python train.py --router_score="sigmoid" --routed_scale=1.0 --init_std_router=0.0117 --n_kv_head=1 --head_dim=64 --rope_base=11100.0 --tie_embeddings=false --init="uniform" --optimizer="muon_variant" --lr=0.00683 --beta1=0.9 --schedule="wsd" --decay_fraction=0.316
Below are experts of layer 4 (counted from 0) of a mixture-of-experts language model. Rows are named router (the router's row for the expert), up (a neuron's input weights, with its number) and show model dimensions 128-191. Each number is 500 + 50 x the weight over its row's rms, rounded and kept within 0 to 999. Numbers have three digits each.
Before each expert's rows: "mostly gets" lists some tokens that are sent to it at least half of the time. This comes from a sample of Wikipedia text that the model never trained on.

# expert 79
mostly gets: "|", "=", " •", ":", "):", " →"
router:583537578514442516495543472599552479420548531643440490513527512449512443532550473632594488532554418513465512590526486538517446441513579485447527565541470399550480571406565460528540477556488472
up0:404550514485498440594422589478533536472495388467529528466488552480422431447562528512488570549450572464540501600384464424561535534526515410444398453492421533472467501425540557550483562495601517
up1:590492470482519502447547529479516455452384547508549387397413414523447451527460518460425439515500396460502576529512494561410580521557531463550542610580451485501458476550547445560398490484433524
up2:558552457497496526532492475509499490490519512544477592530428508448559547449496413562507483544595506488472544494473565492510493499558540505511501540523588499366606425516436553475351427459555536
up3:482543507495493509429451487530564463568537581438549545410497501585465514412462468505436512522574470556465493446558513501545457535571507438542475564562437591439461486515598469525567537534591527
up4:449479510411483502512479509564567556470478579507458494499529426506494535559536473496553523517456533429586356532557566485529492531506592501534495550513411473495595361544589552484568438503465514
up5:501455441542419488523532409508573488487613491421433512530547534499566477532505487441482496490546509484473433502519430502474464505490495499508492524441572464538424547526460497507457432471484624
up6:592397427554446424582563518455435459557508525489584533431463475509536570563497441502556449524462408372496522516463530514490536514492551459448372511529538461404496510426510462517568458498527523
up7:461515561477472601500500506547486473532414596433524529599472531539510494516508495493493485482565520507540586494455388439508433485553543562508515496512409512500513571502420442448509583542524436

# expert 25
mostly gets: "า", "ร", "о", "น", "а"
router:567539525515471451518456546535497478475461495542437513480467506552567498526456499558515400468557535476536542567504465516563467426471576552470523504568509577553523545440544539468537476554468512
up0:438487477561517567499527440532532451506502507485543580516551529522606478512529496485437517477488493433497443430499500498541443495493526535458510569453490534527536486533560470492474542588467534
up1:470541593582473449446563457484492584494492471552485570595588486504543470457439634524540505512495465501534484541512462544550531499434532550506476448544387414413518436535458470500513580550583474
up2:519457544514488494482452506515535583428462382526466477517488500460539491547531562518486414410563557509513620493411403467519441498439587586434484462508494496502481483479499486609461487546456538
up3:460431567495467494554428503464579569447495402504432506506470410512491457532544469485563506420495435477563543477457475551462507440518533633486521531481456466565497500540453486565484595528381440
up4:416418511508440433528562530510527565515520470422525567491499456522510500424508527483494470441493441470506598490476426508565549474544533540495458608461532512449558500582483519531519570442509476
up5:485515506474509487496485457574435456532478442478473483513399491557551477477439561493562485458604438516528557522479449547514546464450505512451442528510620476449521501524530532507473527506443419
up6:542570433389501443413455513446535456539550486508520519527423492667521563430510520560384488480403562460423428554417496534497474501584544520558512423538431528444548541476534411479489449535462458
up7:517480503392510517576516519344469491385472512499482470522505552425616530520488505515525532574543577557551520448466528581499541422468403442446490496388511433488469510476426526619514480511495451

# expert 57
mostly gets: " his", " their", " its", " her", " the", " own"
router:554514561418514507453496530586376477452475486595508542471476477535522580549559543550473569505469479403505648548497511592580491411488563498561468531512426487461495542400456410468453508445511422
up0:432561598473533563499575518546507466498462550577504583573406465610536465506438480572586377483445528544549479552495539451435420478528532591513521552358413474495493502570420434509461399477504487
up1:510414447607479581468446584577506466489637437571459470522514504467570460525518537476507558530552550507518454418549571660476516513489535517542430398506517483508446546538459480404443518466508473
up2:482487506553475542503487529505558543611573526585518467536538522530505538424616553538548516474542490504496502437493445510446509498426477506532466497438425449477472456528580467469557528479550445
up3:523460548456537486457500557488500581434519472454616592504580518521513493488522428507456472444435464543497560475537521534573408490442446480542467358577433514492499314544528480471612471525495453
up4:442487533340457348455519484506469564541419454510459512526390516443493512462477524591520571498544539464542506537521487429412500489515594515576523475457541513378517484540515543480614487476588488
up5:545521564447563472503487438516422475466588591450464539519506464411520451557370452562439456546508508444506403568463487568509457512571450460499423503496501546489457635536480525489518416511485523
up6:487548554458512486415519475532439548525508574591505572479451541576579471465369475520464586490561486538473421510448466505495583513499493458453555447425487519482475536531512531427512517510532407
up7:473492488541505549413533556522448546491444473521432495538526517594383463458594443484536444475581477438562568479428604603447509515412564407590492498546493472549525560510490491495383518535518550

# expert 46
mostly gets: "hl", "mber", " Ahmed", "ller", "rrell", "sh"
router:475478544504540554415410580472486499489509480609558517510596485427535481579544551467504464550558430448481513509562434475513467397461569568498420536532366547489455521433487409511527467576486520
up0:553465537467457543520479376440459557468574485534463538609572574493515508482456474583501547543461439454612442428665492563433513437520625511518598411494486420554525447459462558522478449514511509
up1:522540489525528476568457482472591520467551462491504429437569549470493546449563545475529441564460486513530491521415470467533558491481387514584546522408595489498469426402477409488528557454431583
up2:441507544530429518459506578448497574472513592497525480489643444446469548411525489467467519388506499452382495523510511589569448418521475500569493607499497523470520554573534501395496522481441480
up3:373582465574508544460519529484492525447595592513496493547545518413461483524521574503475445485418565539511470481463460456510409612598479442546550551517459453462494520461501500560521519526429552
up4:555503463467540466527456471547506497523425537589516534566576571522597509588509529409529436694529492495459440490471477477566505525469416451536476546559508510466574562570605545461604447534417507
up5:547423468471568537568587554589499515537554501493518453491535425552578476490522488504485460481468443620552547454510502524535477445428528428520530522518433476522488526519548601523533547526546507
up6:490465521430507495531486439447441537508471516565497535430534547434410541573550549474507440521527387504544504508478445444443513451568513429545468583496465547541460533474425430512466452506404489
up7:482484513457511508509465518507476468510414569492572496492548454575467512543457435447510512423505454455435498475436549438394596493577508513491425536494554418575470524466550510473525437493381577

# expert 11
mostly gets: "\",", ",", "),"
router:434554510540532427418499516479541412479500488590474468630505546521536545510491465565473445478473421476478476560450536457606452479450486496555476500430462493471486514450568563540410462536501478
up0:550462548498473541585597492484527459575495585405460585446514468525547374530496443551476520601511494537525502566500557575498482528485521461492503446478499496517485549495536389515430428502356530
up1:397493515455483518382487519522510558515435520554481562485511575552504568526539476552565409517416449462468463597536479539477436489468562431561517542502433517519463459529492482517420547501534375
up2:446496439521486485450392421451390485424571545566512488566459458535497548470475500666566543476517419510492533534525417494537441542465435395422573495577357482604517477497527496562460402614532474
up3:624495511484464543486506467560393451544440508505546531505560531448460535576495480555555536494548525441447437481361421513497470488434441471504462592500506446569550496587470478486553541479479561
up4:512456548456508425495456488576514477459454434543503466535460472511481396480481488525433521463493518507420492555497456488574454529565457451551493531471492545497492548531663529427452555492485437
up5:489443464478540510553529491544519452515520505532503501621408553572560545588506479435502517498450605455507444554505360435506475542442492508502527481555422543641447504540486578478568551489488586
up6:463576451377506499588521421575617499508509513426542481497545385547400456531534534546520533545505516484528385505588430415517513497391515423496529547456542489423541573492570476497486511578492451
up7:515517476458524469535516498554514590473519481561483446471456496520534484444525589457537423492518525487547409453467556559569549389450488478488593447488538439421492526418514583462401471565431522

# expert 54
mostly gets: " not", " also", " has", " have", " been", " then"
router:546500440391526501445481555531430479438492508546429522529444470545509458431543499550474451528522523542468421566508361601404435449516587518543552581604522526456546526515444503475476371540474501
up0:420525504478497472543529513501484386523466499528547552540483538504529579509558414545512495469529477472444527540518439439510450480482463421456567455509512559459520593466494502539489488568471476
up1:484480514483488422503479512451593512518463619519438444512447467519470508540557520501565456463440512527561461600521474543521475559480481507505516475495449489483480536514471513514430442488435364
up2:444506376479431540506463490479477531446457500537399490456433532532554470561454462495460433477501557531587555507522451524429479468431501425551419600541518527507422497494548518586508485538486496
up3:491532466517547509550502499486442547537519552389491491539511530535475450534458523381456594493589489474579502502462484543569408549486543434477522502553549543578525603582550487537489486485472534
up4:435520526553459518508600531516552567506481523471503528459602530498467599463560536535443449485500512566429507481516527490488515526500447465455499497457587537480459458493480542443501546588436442
up5:522511504462415650488524462470453483544449480512451417521490391527490512537484534557596446434472504554444567586533498427517507437447474488472522507542449455585478450522499495625430563581497458
up6:539469531496479522522447509485494498522540562549519435520471476536492496485489446568523529522502502558544542497562456424487431518466506400459506547466512507471584539442521412510684495484546528
up7:594509433475483506448490550424560455514493504448481478496512598556535482630471454394519516485410474414584525590464541559519513582402520472487529485499445495566592421509563500422491443452518493

# expert 36
mostly gets: "ensis", "ia", "ato", "ius", "ta", "aya"
router:480482565520462506480510573467579473565453443559469508562530485512574503462429462481480473590540425444523492586529437600514547474473457493516540487503456456527464509444541399504563402457512500
up0:454509417502459509525467521449480487576464451462474512527493573535566531403515508497509563477627571489563566516444508475459508527550474550566485511385477422445467441457486515545564466501448571
up1:505418479560438462439585528589506522575486474433466506458524531416483537461503568491562525531445500432520582442449512454497533456481470539619543399516453538529546505394574521487455469526539464
up2:513469376462514484458447483531645445511390456618438526472591454542496541586492467472494466469546448483394496482517477463450508562522571511578568542475473524519469447504557509552459472551489537
up3:500479443474517548493473539479561483523487524542614439437551501484539551451564415449434458525456470517595470481419431530415554559486489510559495478425406497581507501432489457500541462451476568
up4:514571454452516565543471520450584486515481508538497512467538488480504541445446519541398508596446439485445529584546480519543478415442588522502519583499500425477480518513529501427546515523384524
up5:505518413495469479469427554505585456454408536522476526556541445551581441415550516425489542571488542524439512536493478459527489538491445624496552577472435481496457531521485409502516503529529541
up6:501524448391448432429547535447615463480484555546494483531480575534637502397439469424491566573543496512476543515496514468458504587517527504589440609571525476510473565564476494471594504555422471
up7:502393579443532485464482534475589482524490504451498534526492450531539503530497623502444519564526576466508401469516512534531502598513423489534498493576428608498463502587529456503533550543473554

# expert 68
mostly gets: " used", " made", "ated", "ed", " played", " released"
router:422519556550504502473507517461405471464541546494515466460475460544541515528575465380540576503517396511474530493464367475561470461537560520524487479537505421446397547469507339535454456562537455
up0:588444498507567510519474497508527497372519562527460438464500564463475564489541498431483446548503568447548547520523521536455491475487491541517485454505496563452472517505476449494477484528520486
up1:443525520467408479454482516488502492511529461503593505601559443470513551421468533516420569507570510456568493407555593413468511394470489481579461480446517603552443501456550514493465517479442531
up2:555463524520603429464442495497473560438498484464552500464540494469464550431518473550510470533488452469523546565523415485519431516550478501502501441466439486537492590527553515544487435559459386
up3:491525452476519498501500461442523565540523454580464476529464443578548455545484526539423512539546473569437479548458420468498447495468588436517443647476522424498555507441575465558508526454487524
up4:546482536471510523583638500500502478447505442493539443515535504542512495508428594489516591491590407483460463536565426471496511457520491434420540577503514431613439496345478400529535479497649526
up5:461433517504493506535485554542612469515429441563495511550488466486493462574475547481485494474474522496387461557460534485521509529413516549485489597515443444505390525516490454399481501578519491
up6:426622461515487515364547504488467472444521521605551509544522514504465445486619524509601468472482433461581567512484543416486475519525488520539494481509570425453465430472574444544494501605497541
up7:649476420517518487530439531433443514443574530487551574501541476451497518472510482473553461461550499437492451524526515559566464546475569481572504462531631505463465513494442554542517453512482577

# expert 15
mostly gets: "-", " de", " De", " un", "de", "De"
router:560577486480447411496500587613562485467541453567428440563485488501506441424478512515466465494578402452437499555490452512437511406507524573498535485562397453596485567416510494524497404529444459
up0:524423452466422550489531557608503533547458529482331470538531514568446446493458513558503493462554434535465517462483342525467438521543557557457520489558402527438445448480371553499490509466448520
up1:576545490502533494457489469574514431462566509468558488477564546477601529532430508497574498539429618512547559496465508531512486499492485480467406551487515377501464469489446517410521480539504465
up2:418454429408425608543530474537414483482489465483537433496528567520441546500547468525457525565624451422508478499440532542610545517506552442537451452529561513579506476457591523519515439508413434
up3:419527382510467548459466483602540387498510527516477552473453483512512497577424478581460465581462451519542509521418460446603489541546537572445450469583468515441464490443526503585494490517580503
up4:434511491534497607482465578553517439507491486477472510480452511514542509536496538468465592536494510580472420372547602576582573493413575491446459606501483572503458469494505484455403492509419451
up5:535526494507432546624445502497521446541555423585378561508360512538459420457507601478503450516445473519503570520496519551522602456483454539511504544563442561411478503460461575482433578536604451
up6:502454558569573455494513540470507459526518528552460518475552458511541511533466483542558492501405407473547557491484520468469488412467530506502550492549531522460453520456468474506459520519533524
up7:480394444541497561485473533487394424499542546447484512455504487440502471509498542487437546441573494547603539448524480603596481483424516488554483503511545446526485463450502513591450425499578517

# expert 60
mostly gets: " this", " such", " same", " these", " main", " This"
router:443470418430509445503557437507545518436472466521592449531495470518532516449528460553519553509476493482444473548477493445483600442489581422480522503534554464475438561481543420533436437569445518
up0:506454448521517513581494576501505543487433509424536395549522539518453510511422454503447417568452576399404456497469497469506474472480546486540514497535521520454491545554540505498478563593415513
up1:529566570402510468527460500502489580530480583450549571535502473492466610546472495433476484540557549481519582508527484506522586544487443442507440534519348473521467541496552475472566494506427471
up2:438580483533493450486472525487517491489526491540434502514535505478527468461506527555521556454464360411493484466486513493596491504538497429509501582519524376493421433569488542473492480560371520
up3:525522530437512519578464523507508527461541491498470446586486526553541459523445516547516496502555449502428488473494500452563527495511480477455464465419634419469429534493512433533466460555528494
up4:552480426622537421509517466437483563535593473504490480436401493495505554464492535439522557492510428567535501440533489494481499495456541419516508540451550478492468555549564526459521535503454632
up5:536501470441460419563499495462586343572465507485554442549478398472530488435459469510560518500515547429568510503533568515501542564482556469477454456537494607475434536522442462439392520523549532
up6:498558533430510550476459567444511473440491484398553516508452617554562540547499518483495405538494450491543455598406505452466507388526499503474490552556441517548562600507514435593502526557544543
up7:469535516415475421576453512462450460455461510591513461534473433498529527560384575464441502601525503614448470494550464462484457521483546481560513525441529402563454460460408444582494499464458440

# expert 53
mostly gets: " Leon", " Jason", " Manuel", " Rome", "ille", " Silva"
router:576502602531584513479431503547468434579562434513547531669507457493542500520477584479466504520535477478473503583544396521529509493495518556490461517456413459515482491483485472616441499558431526
up0:587491518502531461495477427472520467602468490450465528544597584561520470569518542479486551467497473499472506450477540445458479484466606460491476500494489406428491520465582562486464531453441493
up1:566463569396521535477476546437411549464501508482523437458587549425512485517409550583525491568484556480434579463589381519524490414560527481592500522497495509496487541479573518465483516511533374
up2:445467537507474482512494503584471510525612483516434462503447482539514466493487527500424593443579580483520466517561451546527543516462457423408461536476433547572483435527593411564568410575517482
up3:412549459522571478482515493489400539572446488443506547520438455492571450555548498610549570559465435479423519430546451502537520517520573400501537450473410482480544526511521487529474543565500513
up4:461502473529496469502518453476591534511552509432419604454575478518529478470544566497495522501510568435432527455523540444407494502441483541576516502483532586514481444534509417519510520489561546
up5:536544592397549442461585457478526461529515492504516534536593560459544437457470445448512412529462468494481436596540441468498520476494530480451412521589491484490530557514536556552451532436505564
up6:456420524526528474425425425493506509553465511440481420551474566573498578521498476487469475474501454498539555492475444533503468473431455522517532568404415468507500546455436520633474562394499454
up7:499456545461444549509426523563507492588528526477468570511478519520462537633617471540505441367499453427447474487539489475460530468542562616492487508412455470472468624400504396426462530497513490

# expert 41
mostly gets: " York", " France", " England", " California", " Germany", " States"
router:476423578567514452469483579516533410473449464513535547546440450562507525443386449459473556560495526515510559529438511505544471392503487529527502487530485448505444465378539522556498494537448539
up0:465483645550519483426522601522529457493461517575550517523512550498556527485501514589482501552484460515565436484559455525575502433586498425477553506433544482408413597494495386481514525496518439
up1:528512569426540508520479565463548510436501468500357456545485449507479496517595510428504503438507466510505544453473479570464433374458568477443602537530411579514402524504485503566462418474455510
up2:492511573523543475458505420524559472540506350553497458466536563498581556556497456553476435437447469494603514560438445484491614513527474501576589489429539519441545613514608534442464501549473466
up3:464561519520554531585560520490517601510492474432527570535462453453485439424466492501605544481381415422495520556435567557450430462481567436392489507488507479506467454525435487521438376544422521
up4:510568608428509544556528540526583477504501444504460481597513517580421483562517397441545423468406400470478508562467485490479494449468492486554478496540485514524453565442574419495444491527515575
up5:475507517377510517564411604535495525532478561450524445527648500512493551532605560529519505453523527502549478555538519515442469531514456540434460409397458499515462549432513436593540562581371482
up6:523579488526460488527575513493528415466505556412419407537455551548465512583581559506520614427432460621512450468483592420457414498514487536544607480523479578476537584427484549479480435538516431
up7:500464582605511449496531504421541557477492387511511540527518466489541562464421489539584588501584376448443481552520566436446474471550466568456463569557471532451541487498390489510428522445469612

# expert 27
mostly gets: " Al", " post", " Pan", " non", "Al", " anti"
router:571424598471518438469568552488504498499495563556437492513464535410480458498566489444498516551539467491566530536519421477493528450340484472551503550456503472460468447479484542562488481527493413
up0:525472521508588543509547604455415435552530595556397479415494391554373463440487497520467568531516399527506527499494505514467471480451433481490541573537452528604552476464525425511432525421454573
up1:449531573431589509469573616490506550519480497536516474447550440575418522537536614380480445462447547492489531493534485568583491479523453512483497478465444503413629467453565433481471441501625477
up2:595470493600534470422503468482480413455512532524433526404478487504539488491528520521526598555687550514537504518519424551425544471544501372557489519489447449497509502508462430401509568505494474
up3:579516438515464440491427466537493464558491513550455488471501530476550456444464511527588535472426474533474486535501519438361573543555553437451488611393480524518494553521538634607464471544483451
up4:554467547427460379464605573490522500430518509451476548575509585487520502526449593525472464521515370483502539541490429643463483550571565506533533559523562516513569503558528477391494511550576487
up5:512590506550471600479487501464539456499493444471509405542466624473587423536537464540542589488504515495588476484524432553521455519486479508563519605512479427519529469601509426549539576556485529
up6:463393426428461422512574488490430469459603533566488454488506574569481511470554442543489496536486510538413511599552487509388418502603468426534498477508542481492502509499450469540452519407386505
up7:472561519412490461538424520513500486464488553555427541473520531471419507447553427395509517578486407539570549530488395462495539410501603455532513490588622524449526487412537519579537479562467564

# expert 22
mostly gets: "–", "/", " +", "+", "{", " −"
router:526481479476475438558525483660554478508444514530411445531477547523636492452500490443478502514526515410458494541514437461523436492534522491454519474530467554506417564412508504570500382527461422
up0:595503488572480493432495431500494486522460578431515429424431445458558557521475538595501427510499439495564653488493438471422487455538486508570495495548562402493487531526481540553442446480434578
up1:348526518498438513469537470534447452507549530514442424486616567562509517520437468578504492491508416504506515567465420552482478436504499421533507523440474551471464473450439552483515447582568453
up2:541574548527478403501501558531477498439387519475439348542601515468502474457513530462508578530428424516522444509603586478517461440480561479494576463645474478597460541524485468520448427440493519
up3:534498435474495473500458471423482390441489503533548428462393479501632495566512520466552429449472543629461464471449453427520480470552531494567493522364535490417492525432544476581487487443579530
up4:609481513458529546520496459489498432451508518559637536511453465492544442433433480474522527509475524493473475361540424554541434481454592520542515434442556504447549475382512559428472494516463487
up5:428487487507386499453453412473539467491491497415511546433547499533490514523486579543523511474607464455505489510515564515477455464488418566509590496424540574424530417558493473425481490495528494
up6:555528511516561497515507471494535479505443571525480616507513618520510444503479521513553509515513574514480490519414449542516541524467533540477521467508453512577549497439484509496395514554571493
up7:493483523488523519450496463490508471552471569612485515432523493471603478412445522441522499610448468648478548483510395564534542483515570540532435505492495515441507498507551443504546544524458561

# expert 28
mostly gets: " Emil", " Patrick", " Chris", "itt", "fford", "ym"
router:545539599522602533429473521609511376410542511474569445563492475530589462541533494563437494520530464389471511468461440576555545450434559522474464570613514433458501561486454518595380494574480523
up0:596473531570511604546480417533511488447492502520461482522525471483571439483461612586518461464559485385530561539515442464464519441456521504527510565501469573475442548495518523526513424401533572
up1:488469399537369477533533514499494424496484582568551557499478504407563454488510581480488419539484451515461548481538471493505441543492524539421520520489545391530533429542447515571462500552467490
up2:524536600479605594540525455576459404454515492535506419556465468477509472500542483573546500523473437484583548578539455472475510511532463421462483492470451494513431452422420561399597618496500464
up3:476392459542543466454485538514465470534492503602450482485500580536589501448579544547476475495495546565423562524449509486547462396529391476444523525466508552500460491559475410511459495459520415
up4:447503465531507398365551405415473470543576519500457440487570441544514514544460518478498482452467378419545501479485404559551506448569438477524435519525500411503557475568481511520498494553558603
up5:428518504479451488499514511489544469454510471504543548563570519523529325470514469561459462563495463561507506508481551395519513499562471445537415506626506533518575534526440477468554460444334512
up6:490505469446412511489514550524530451498460508491583483557554535638525460455564461496527508476527464496372506562616435465511472479462515377465416580516522516421516472419537576450458476508525555
up7:506372563463496580539488489534463525555439601417597519572446536465585511472506512534482449525464509501498565532504466558425617574426540449518496542511534472502425489405541497527455535522504544

# expert 74
mostly gets: "Ma", "clo", "dra", "Ro", "lo", "ra"
router:525486506524538549513569570502517397486515452488444485607512484527564494512540499431473484610533470421514510521538406619452481452483472414527424499544475365513484500474538413529529491429504498
up0:562573452460542422491508484427427399490567545558516549461460385494469491561484458570474484628564424507439501543520535508435498446520568462595543507475597473416577464422426409520519445504516544
up1:468489575603502543355551522469543433580604537547465481519451468463568494482571574572442436540407553468500458468476481478414433444555459485509497468445506488462475522571544498541595499475527486
up2:444542486561484499448503537467481555636499466508487518561553497428510514548526430473483437498486485516435541559504457453420445450542503496499578441524571618520523416430533483485545509523548582
up3:501564433507510478492577559557510588503483544588452520486525408530515469455482553491551456424527415574567493528497543494480497581421488504552540540485494351514536505465458375614434530541537507
up4:542487391482406423567544463593489427508530498455452473586525576513497442595507526469508523540538431473510487469464520575439508512410485447526442588576458429511548560469523486566455467475511433
up5:615476480529511521494520437446450443410450459476505573510479541508512539421471506508582574549558487449600518479408543518523611535500543517534515488451516466507449497502494439498555470321544527
up6:539506517424412499508438484448567498442463495432512504578530530543535578496445546458551579531474493436544559505400449480508476528533510491495496462534548528400516583547508538435504486584559592
up7:493509556518475515508437539521501389455467434475565474508507479501489523485465524436470549448560479434569538493482523432560475545519500484458499449489353439633413471570397521528620568416506490

# expert 18
mostly gets: " ===", " ==", " football", " coach", " basketball", " politician"
router:545458558504539505444463428523499534478550490507489478520430506508509500473477433530463576532544465359571510487511524475535534434498575432494497530498545512501462490466622505529522473529449578
up0:480489540456494440515506539464514519543554481473380540493506455463445557499435423574484507511464427394435498482472493435510487493460538596452509512445529500502534401571512510435472502507536561
up1:510475510498517516475515465478512494471590501521468559467410542596497484548491521523450617446501498506427519523497482520536526430552534542541445575567415493485523501491443493461509419374579525
up2:551459482482461576577494477396451474545505535536438554506513557416523483446510482554572476589521459420528577510513528507485538436523480463513490525555453421505445421426530564498536477594509448
up3:489509457460445547486453508511502465446580543580565510472633511500502566453613533525469523502487508477562585591532474482581558466532537413574491459481528538513451590552539468501476566453436597
up4:568495500486500447514443487642504385526518509471488520451475533428621499477450424506537499513387470512462555467533478541600523527477433527546515536472466503484538455452595470509576606494485519
up5:517493458581481541515477511506536619601450471461473491543512442596537588607578485516479456547393517521540475443545491447534500455558529537550530527496520533522500448449486507462469385487487545
up6:445644469478584518484525576531428449585531475398535524563450464487491502500488523568424537430472487482551581487508523574499475485527460462479478390524533525561625511436579516599508520454457498
up7:488485518461427555551578578500509588591572409556543482445539532449550494542496506508525448494452385469479573493571468621607474506500503532460478496524474539547388477495540518507432468528490528

# expert 14
mostly gets: " households", " household", "Population", "%", " census", "sqmi"
router:502534454494496434562476472485530446482482494509604462573466459504605509482525443470499548569541480439448483498601517503441484552473549475599444605457419481469541550518522551527533423537441466
up0:498588505481592465487521506468487468556483499448527462500498555385513557550511472514421453456457572487524506544491442451511494546376537532603575554489429564562539579579488498455502429513475561
up1:494533530480641497409502385548474556484588452511549462610451518456457511563525575499453523568524334513504374511542438449527521573537558466537472609507551530487514437492516519430538492511411414
up2:522375593538520468438491500408498502513545468529485509602545440460432536546478554535476544539497519484459483499562462495591560581529522479484590449506469510481504578564383505479471476427387512
up3:498495521521489535589461502560530508432460382499543507460407468540368558476588574473547473541441507468543524500442446581529456522486508552529611457482505475477479474479504541567493446533454540
up4:472473532423476499534473480482465413460507512501441432539454551583566508566514475473489393495572510580501419475538505576504554473507532531460526479479450492506495545565437474518476516463460575
up5:530551491504491566520520485532525399519522520469536491474468449440539571434493540498527494506579481409585526509532548516535468522530478557538405606442489470598549443500418572519505429549399491
up6:428512504516582497496509512556533500533562488555470475579501503557456519396588578419561401521450530377397559508522479441541542599442516451467531503495477483454513541515574531413597562578460463
up7:548446539487575519550508488548426524547532536491558510543464561549443448486532439427492490454568519515474441408512398542350514539507567440540507569590453499501489582629508547475514549485392559

# expert 42
mostly gets: "born", " born", " elected", " known", " former", " appointed"
router:540499611552465493400531460477553486544532494594484430527482454516534486544552591450558582520487527530506511479615440474479525432458571479516470552522450461494511499513522433535459479477505456
up0:496517462558444408455429491480489533530508469572454501448508469570470537570602493507486586523491398510529520552581536567489428463504480501496569508516519368476538551496522485597559490536428607
up1:454497475481516518481584521535485463442523487454561604406522529529579522477458505548493501471470439537488524524531595458464582555439484498618475518499511496425558498509500466450578448615525439
up2:433522574482426549489485543468525481526479496599624417444502423450464536509359614444467577533479490422474497548512534519530462496638457432406564474540430530424514503513523509510526477572559453
up3:470580541545489589413492500403486487498480494496398496545516531426456432546556543475568577513535461548467425532515460497439501478483607556520518462508417517464505418497513534466550498447462639
up4:492577465657507517569503446505473563548503461521523466459550430480490540464464481454491557477547531455474515474529486476507596490491537533476525431441506533442449563490476478489474469559510483
up5:542470410471443533499496508514517474491441448513488446495421539471413570453457527431484441511514367523442467464393428514454492532443533555514539556558532550434539462629476558515480508456506555
up6:557439478423481529497573535522534517563491495503433425471429453458474598538556433533519456587460563573529488543435468501465525474534500444658488443557433495535537486523464587520523536477429488
up7:518636577473455474436495493481492435456514457608621534478453474474430496522518400482580575504491512442532468433555524455513480437498401531513473503562500481457524463620552521439477498444424472

# expert 49
mostly gets: "present", " century", " ago", " centuries", " "
router:468550585484519487496482535594463459485473503635518426566452486453497449483544490481483458523542488546576579509577483570486455485448475517579526523524515454437393478425559523504460446551425444
up0:561517518426527432532506438487542534453556460511488468520511417456486438479495504560540545535454536485534458504541488454395481506519565450482503500525500471498462513516475446482491495520557464
up1:502490532472659497484521443547434521532495574467453550461550492434580544475536496412490509476485536545538534573531490578520529509494498561567414454453478439482526478550525549478428422503464600
up2:505545556399591497460527526568432399551491534495500525647490586498443465417467499441459507475473468450472463478497519429480465461387464496597564577467543479605555514549494482500464530470532432
up3:502473479401533465417491432500525515573462585529408557446422433568480376509491490426508510503492495450400513565550467460525562534491484500474455567616583497556425496524507499528409468539498465
up4:483496521485519570483551477509525489518506439502514487550414503452613444487458552498549476531535470492475460534413406514462505444515502514540459543532506473543472493438502469480568525519436418
up5:516520370456510483462484451374456594581475414428461530483526548495588495497423448498520397486561463451446546454454486507537558467546566479438357475495474491505432522483485441529574479472448455
up6:502388485531456421415422537486392553539507433593494452453400481497551510400412533554488454510430538514444553523425445519523462466552552489564474473474584547494489536500547555488507520540601611
up7:458440475510446554556429492430513480511537434543464495530438501619467562478442428580456505480472528513445498482462472541425520513544478521522514489523451547555509520408405577488430466488522566

# expert 39
mostly gets: ");", " including", ";", " include", " includes", "):"
router:526454568519483523475579488477477485404434508519440439588428578528552453406529433541517483517472376476455502549515469516456447454452445420526477532547434540554423518436563403617572417471480471
up0:446410454496523514478453529398504533465553552511366486481469620547510558395488488519458500448591455451478529484565486567524504466452471452576462491492519454523560562497565555501651539571534556
up1:501623480509477480514619482457535554504448461578409569414534488531476510423475540575496576420498464454506568433558446529445470499454471451526505483489527446553535485459473554535461445561515435
up2:448613458417510548480571445445478448526465488370526545488487585473544545507577471510458543504608495569456521529496479476445505478483541595550393461533407532526528470547550476521552506529492517
up3:549507503563494479577573508475505531470525557522469548555480555514494500507513543478570432451453562374470517533456541391564395501396460513580443540540557469462451500520470629518443498552515560
up4:496500473492499473486446512512373521441455503471491416497555479544512421415478445449483581478475494580521476537459490534483509542517560540440517483567463458499504457557587468603524475532467462
up5:515463533536471486486496435454495550512468448552539502605517571485497517512464397455501559480418389510544530515470534500491472595470523480518556451555501474399572515642414510558454459447513489
up6:409474536419412439478500499563501397499517448522490482567473591512487534425511449473586537495496440490523464490387419476468496516459444473536497593536443529383588480454459530516564477463504533
up7:513556500557431500469506524548526477451512464533518485549555482414510516451421464486559489507507564504498465525468446451469434537480493576494538453464448629549545515571498554454507550527465554